From a checkpoint of a small mixture-of-experts model trained on Wikipedia.
Size: width 192, 34.6M parameters.
Experts: 16 experts in each of 8 layers, 1 pick a token, a softmax router.
Training: a variant of SOAP for the experts, 4114 steps.
Below are experts of layer 2 (counted from 0) of a mixture-of-experts language model. Rows are named router (the router's row for the expert), gate (a neuron's input weights, with its number), up (a neuron's input weights, with its number) and show model dimensions 0-191. Each number is 128 + 32 x the weight over its row's rms, rounded and kept within 0 to 255. Numbers have three digits each.
After each expert's rows: a language model's description of what the expert responds to. This comes from a sample of Wikipedia text that the model never trained on.

# expert 9
router:189155118091108104157112110134106113088096114132109139127092090162105118138125071084137142095103121063117107096105141160128103160098136149083150084171158070165175122113064118047133096183165106114193107150113122128184116131152131107150077151136145147122149117112205143177186110147091144088149114172062157080103131091122158130173189127117074177127115214100092109068139117123066110069144093126083164172082084113116118136128112142127118128134159156123121124166115118155100134143130127075197137126118141150124094137189178074100116139074095149103114140131126204088189133114134135127
gate1:143122107186149158124103154106165121177134152137144186155122150095116104171157151142135175092120183140122113076143144106109147134118140081147109169111118093109082071091130120143110161093125142144102116130110159114162137142149126084109146099140133121114136098098143197133098142183173149156139147190088124134203081103111135135093102153084149180095182122135080095071088118117147097095115187116094086163139148159134097146146168180077135098103204161112142066099194092096178171151113170133117086087151154107210085098159086098133106135068146147168106138026173142154126119101170124120
up1:165119104147145115124161154119124109162151164154099139146152119145073161130183084156134120176091068113128111163070115118163102105155118098111102180118165092116113142116104154119100213161106137129181112166059132100078159164123160108084174115094164079161090165155106186115150127173097127089134124123162080104087125212107102071143092160067123104160123158102136142168148164115134066094117170092123109145152125135178102172114128105059087158140169154137125117115099116072118131133196138128184141135070140118179086113179159156138132094113111159147170097120157114137147164176028144129
Description: Derivational suffixes, occupation nouns

# expert 14
router:142116104094184107090045099085126107105146154105090084110110153131140160164095127116070112084134103114126135119085117115152120133134072120145145120115121120089092160050068075090119151163178115109114196128179152153158132107096184182110106080148147085110156123178203136096112166076141141101116144085155156124130128130135135100123092168125139162094105191086157069196142139133071131142132131208125092104159136114125138130128126125122169174199159085121103191083126187095178111137114184129104146092103128097079136096153139101163072106100140125080103074108138115108099128077103156113
gate1:142083209169112137111088105153137069127125136089164158174112115158127168173138126144112084085125091153140138107131144132119138140208148131205077107109176109065135131097143096083137141094148169098129082117169147114127150110112119125110145132087154077086109095122120164137146127113019145064066142169158122123138110146106074112187058127123155119116094087164135132133074123094122156132097090158174128102165111110111123104141136173140132163129157102123164123091127157138114158179160179138095111112180162202180165119126131139128122150147205191189058117075128141102139169105142148157
up1:181182099156134115150122051098172164143146097143157150086165144170109127109077117165078180166109166116171092108102117119148104100093074103090141173155141131155110115140096181106109090162171121146115142095163158115167115124147055072132087119104096096120087094180142151073139183116091161108141133063108151079122137169128181115126193071157114142112153097106164122078124136126086138175149161083111082126091187134113134132182123123139124065129146114086138127175105116131181164106100101088161161183063146104059131106169086153123123152143122107148159112112157129132137072154137051127
Description: Years in infoboxes

# expert 2
router:124131166127093177160166129185110139077167115166082099154132120107141108072122158121124114123115121111200110163184043149118146141095148148128155130141102127087059095100098071105140149113107165118195153176100207122069164172150117099124179099145169133167117151124103171142160099148062120102101153180100127117125146146106087095112173139146118077182150129103109103092139180116154122123153115079086101089175124147109089117133162103140065113086092100104209155176143137160138180122137078118089140139122135134126132100156152130070157141100112177094139103066126135122173104117193154190
gate1:174082130146102185092167153123146126111171077126153147103153139094159087141127074112143143072099137112121203104055166096109148180095081161106164097131192120094094113155113071132141141147125145123143139141152118103157154087115161121153083134149130115124215150066123219116082087128071120128148116177102105083166130124104157134123150143098187111115116108123171103121167096103075169118159097121134142125130111118115086173129098111162130110080039125146087157086119104159119181113167167141174088174145078090076143075128080112144166111118122090136162097154093114149079112109171073125
up1:165140134115117133099140109182123137182151141181157135082130150066107044083105094045114148147096158113168117154082123067135154116109152112168172154101138111109115154114184159104174142133169153133183144144154103155132129121084167108168139096163113111069128129130061188138115153133182111153165114086088149119136157114125141134090171163144091126115143162151091111119174137103151140051140146132139166107095136172171159132145120127101158129138119106101099127122152136198109111132151183125164106151073114178126141060136160196119104100174193097140103093112212036146124155119080128172
Description: Mid-word foreign name pieces

# expert 6
router:043123112116150108191100134134102160146119069155071118064112119113076119113146132095175068135089117080157113158115127138108169148081146149128157132104121189077169107154139182069115110139205086121116139145200139138132107099150136135126082156169120155064130151157158218121120114161141163122168113132108167095106157170113165097115160179082122145168104112115149164170079191080132109075200108110133155133098092081109129124121090094164136112138205139151137087128105109138122179084121080129105151118107180115124143108133099113106135094167150104097149118091127116068081130174125094171
gate4:080106081138119196114123081103100130146126046152123138136116096123185169041132130152113161094114103154150099141166124171194105088128102122156114165125145155164106130147174145108134036108077137177147152074059167111100119163196147165114130086128107186167103101133100126141120086122167117071107103154201191097066112147145069099162133124100115109139147126084088084121146107085132073162152092159071123129105172137164153153112159141159206095119123129162147133126125121112102141111122109146097127092174074135162088095119148126154127136128144074133135163185155115127147141124178178119
up4:179157176122207081165105136150156105113158160142156133090186145124114117156107166137131104100121187126137080120135132127160218072127151099174167163129104141055082126130130121102031160145127124097197122106176106114117123128082116135135166116152127161102087160098139139162159163154111096137080145070113121174104151091141155144087150159104174142147089133146144116168166123081127139041130133171206120138155068190145146104116147071158101141140126123100098145163136121143141172155092117121085173189113154126153092104144139147159180142085103088127165092124110168138070168161168122140
Description: Capitalized name starters

# expert 15
router:090158128102127119147141121115156180218185141094116193159100105096135140128166178148135093135121135151065091103159124141114172102101126172148171156080146134070126088156156119161141152139216096118112101122138174179188061124179087170144161159176112121080152129155114207095136102141165122050146114163115196112110098123096156180125137207089150127098039090143115178125088142144114129131111101105112110210139127109148138124167125121184131121173137116185123109147101153125117158168098123128114124119170138096149145131101143157148125084145115138104159120073137122108101129114123059162
gate4:094086161108162182087089157180095084117153163085081158126121086157173156115123151172068122160138117132121093090125147087095154122106061128077086152149097180149109139135105118133139145090161131115133153179135119112161111125099110142145156173132104097121130142092158138120131153152158118199189147155134196133210089194158138176111106112124168149136118113130083157148153081161149113171077101147141065180195143110206073138094171154151162141164105145121144146128192136105132149142145062119056098148108115153116153153092095154164145146169123170102149161112142108072117192110153124095
up4:127148152128101113148089135172115069097121123122111112090137134125116131173119105153038145179160202136094155112146164103153179135107130094098121118140116112158128122154115134145143078135108088107143138088154160152132207215127120146111120080113150089075134122120180135134101095161045142156125089101150149133148163158147161116140110165049155092126116128114143079136099119142137180100227110098126083123071020121060143124143136190092131155071131098138145127144152115122133138108191121089061119154151150094107139100130121134051121136125189136106129086142184127138164115169153099128
Description: Common nouns after articles

# expert 0
router:154162085156126093076109079106165101177133072146141182105180132162168131144142160126072167114097078115095118158133147106161158102173104184078071122125086159117118087177122139110176132165119149163095132117129123080140141163132109143142214182166154102163124133127105129158098090086163152133117105117170133099124081099108110113108166137107154108162186087183108134102155114062103169157086064105142116105104130154109051114142098141122165125145074148153139086144037125125124121145163137189127193161146119125161166155063152121119072111158161145140108168120104133188116159064089130134
gate4:167132145070182127180131149193133134127153119138100074107050060160162108125149161098148138147167147080144153099135139142126199133117097097106122132124104079177100084110120149099120187091138124098157133103078120113100035158096133111113151136097077055132132131109211133102142124128094171161147166136113120127106108103132111105091099157157157113050114171157133077156095134139144106128116075168099173101158095106155163113100109151105166116165140171172136124080097112156141189053119194118151108132158150141140136108151154168050113186106144113095129121120107104135078182141180154132
up4:124064149078126183161124110134110132090119146108176129156123111102085133116131092110093144093108130153113131105181130101122128171104179103104097082154151126127092209149116106125149137205148109089150083119146125122169135109209126217178108085136160158056188143130169127152126114126132127093123114116081163069165131165139152147165133134107098118149193113104114105153127122141026072138130188131115093161142154167135070131182100103151143148115129131047121126098131130156100122112145142097102092173085157121113135093140145123084106073160083172171133158080156160134169093207144109155
Description: Subject pronouns and verbs

# expert 8
router:071101152118117073146138091101178154184163113089127072080073140111191141145170140107154106188167125112099122146125114081097071138129125159131201141104096082116118094094129114079071160094080161106119117069182096138092141086197136146143181105140156181099188147153179180164115167106174102156147173103142110186141105119110157089117139171134146148121138170154160151149120130133121115138162104116176057143159119141098124096159114100104137143128132168167126148104074148166149110153056130129112096154146150176150140067152084120095124150199141144090151148140143156095130110106058155083
gate4:174109132175133080133091157106139163071115124137110092119151072128117179145138178148130145163117188111044128090183111113189127114122138085099108122079092098143154143146128106128092142108085076156075084105203150182141181095092122124128106092117063095104133126110061083130124109119200130226115124138157120160182085137171098195124170109122124136175148117194133097138092105123119211140090116158098147149182144112112084136144120157096102169142121127142107121138147122098093177119114115120115104160074064149112129134118181186107119104098152125129141146109151129158137115092151170188
up4:140101137140123075163116102144136097147108166092170169177167083065194122064140111126149114115113071123066124125177134150159152113173150105154141124082105134177195142124124100109076103116114164147099139142205082154145130162155078094117104121171064121178115134178096112114122155159165103163111129111123106131201145132199136136148141098221157110145117098069137153149119113117179182136124137122120179091125155125150122136096152112199054126153098127105120099097105103124136138204119121076203118095105107125153109179171171150081122131154112154102149136148087144102100118098180147099
Description: Range and score punctuation

# expert 13
router:151150132070141210137110170188087162156110133141113133160135124120134072112157149091199117156140138124146133086145094154123174175120144087149112161135174149117122156140137130104117083144082125186155106119069095092101075145185127176168159143121188123203149117044079152143152124136046090132110104163096100125079134131139108130164141127080175144126117147150103120133170134130092124120100166157138145160158094135122104150115149137129147094112094189140161130118177123178109174130142061114101097205160133101153112135137150073163093124047168112158126103200110148117119119183209123111
gate0:125144099143155202095111110126155129134106181167107106147103133112206106127089091163127115014117088119115114083117105168117127146165062175171209135099076127104110105124084125065115118146116180150169158111102179130156108135117148074123209185085107113125077121123105102122146127159058094108115089151116155102106157159121121168133111079093116132140093152144149155127088141113142069188144108115117160121147132114092147094203135160108130089139061093039110091113080107070103131158116108080107108133091090129093130133138126097164107143100121111164110109125113083121108099173126139091
up0:150106165147182153133173130099122144178144098219111123137078168203084154130154095085165122123135109086065139106125143119141079137173123188158124123104138132069132194159156143135057170151091046149121143075142160142155141137099100056096179130110085155117154116120114107090118167114096108116107122127133106147073131164110157135164103107126136149086107144155119076140100173093153150107122136152102119217158118138185125078138167138164127122135125077121146187137098106066161092198068183124134069179099131167175131149149138120157118097128127114137112106154116101072087155130140146111
Description: Place and person name endings

# expert 4
router:069163130151144116136142110105113119161139099193135113160146181087126118114126186129131096115143178087120173122136101153159092192123126083165168138111149145117105065136149092125115097189115161081143126164131148160102159091123109080152060132138102101088110126146092131148133159120165109099129165139186146126099098166121172136136157180151157138068064099149153183144137107161143112178157114113109173077162112164150102124141132077182085195120156076164071163071083143126110163137108156105108153075119183156127105081161068066147085099157120107158099136131107139220078165107091096127
gate4:153101095100154147141097148095068162153146124084103109164107124096130168125147112128165120111134081149081161113165179129104160129192143106091093126157179188115193125128168169175160121136109137141130151128140113111167100123161080105067135165127108123091193159149177163203151125227132072091104103122214110075089115110133105136147056103091184129108130120098124077103164123131086170129090147140162106099173099094108114131101161119114175113086120114103152124135100129114146141134120137132174222119140126115130154115114123169083062180113097143079148201114161141108115170139081138136
up4:172149139121156151080163108079150120126150158105138093119118109120062163110161120143092139133164173180133166124079097166112157162173104181166089129077153168093092176145132137142120102128083183110113097153145077117129086116116147138114131126133083136126132103138100098154191175145185123115106139139112100137154100164132118092091119099156114142098147195122137115211111106086104155107072105110104159153141035116087190178139176061051127168127165049160126109119146132110128112119086113115090153090116161122177190090147141081084158141166105135113136134203168078130149183104114105124
Description: Line breaks and bullets

# expert 7
router:136126063178143152089126137066162158165096161144135181131156121148093145140153102176136114146150089114121093099145112154139094105131093154136095059160141145138153162123131114150122096071105126112081125068132155181118169085103131178106108151156144099146095130126063062081131142079166126094106166119166157154176133058136143211138152112098095141082065070123101151046078134194150175191125121128093119187118190052166166164155129172191107101120114106146109145150150122128130115113146159152137113127101106109103143138122123164132116083128187115101111165132110075089126064121136122146
gate0:131172101121158153162172176121109051139172142159139197097126090072108141136082095129077117193148137138141168171131125133144153125083101161146124121146070160114144132124144125095112141139084135169129113033146116079110090150094132093143147103101171133095129136093183099146155141150142124129126122084108136161109159171123209174120151166161095147122077115099105123154210140122112189145105122157125123192099126157189128152126166179170144091129091119171134155152072112115155082156038136149076158126168078133114103145066138140089132091105126083156156153168130109153157112191128160077
up0:089131113183103142147123086143126185138103209091139118123129125142159086108142121066137075109071125141133052159150103122099073191113101103114121160137133105154113057135203157130117101129085088150132070123183121088106171123175094106126139155103115113111046158153149088156084062118157103089144154131114089128129081140134127118166133166132069144152160124155110146141221155147171127141133069118118134134094119125176134090162134124139147085105132114122133098182161087149121109133063118131122087145104112060093156084085144080089179133169063112075149177091135166105143126148093142125
Description: Clause connectives, quotes

# expert 11
router:166122144146106164114121146135181153163130107147182102066111151180125115129164110130148127119194174081149133150124145095148183056115160117142152147148159104149105159158158177129144126071094110089081128157125111070165117089132153115108137149120093082170076143170147132043120128164107128184189119111165152174115166114112057109116089027125159101091124126122138113161179170103109089159111088113117083179126142115169132115121093197150150138121127137127166114126161094108077137109085168060083130123105128130096164125107135180131162190056133190142150122111184098138112129156155153088
gate1:159170151130111121119112094122099095127115155102167126123107114194141143117104162126124164126103156171125074172049129120167199153123069152106153173141111148157141179145088166097155159128236143127161119147109090103106112097136101126138136126139146119120134151112092100118119111158126056163158179167137171160173174130127156163145122138204155104173145129095109123100127075077159179130158128120144066159202111133135129120034141160069133149111118126099090076096138088101120156165145165088087139142132127105163146149088096173086142070104093141112107166177115208117190139109112158108
up1:118135137073118135142132161146158121139180190109119101120101142124128173104087136116197155084151115150153166137116065178095157167133103133192162180185118139145104118123189193102158099131165124148142121124176124106091131089112114163138148142158217093120124149149125135194151158168150118163132136095157119108095133138127113124099059183195134141199197106135130129097117090092149121164169124119067118124152122131090089106085138103117131183156082169068117069115093167104189094149050108099136122078128090151111154088106116169105097146162103139116087150114132104091147216123134138119
Description: Fragments of foreign names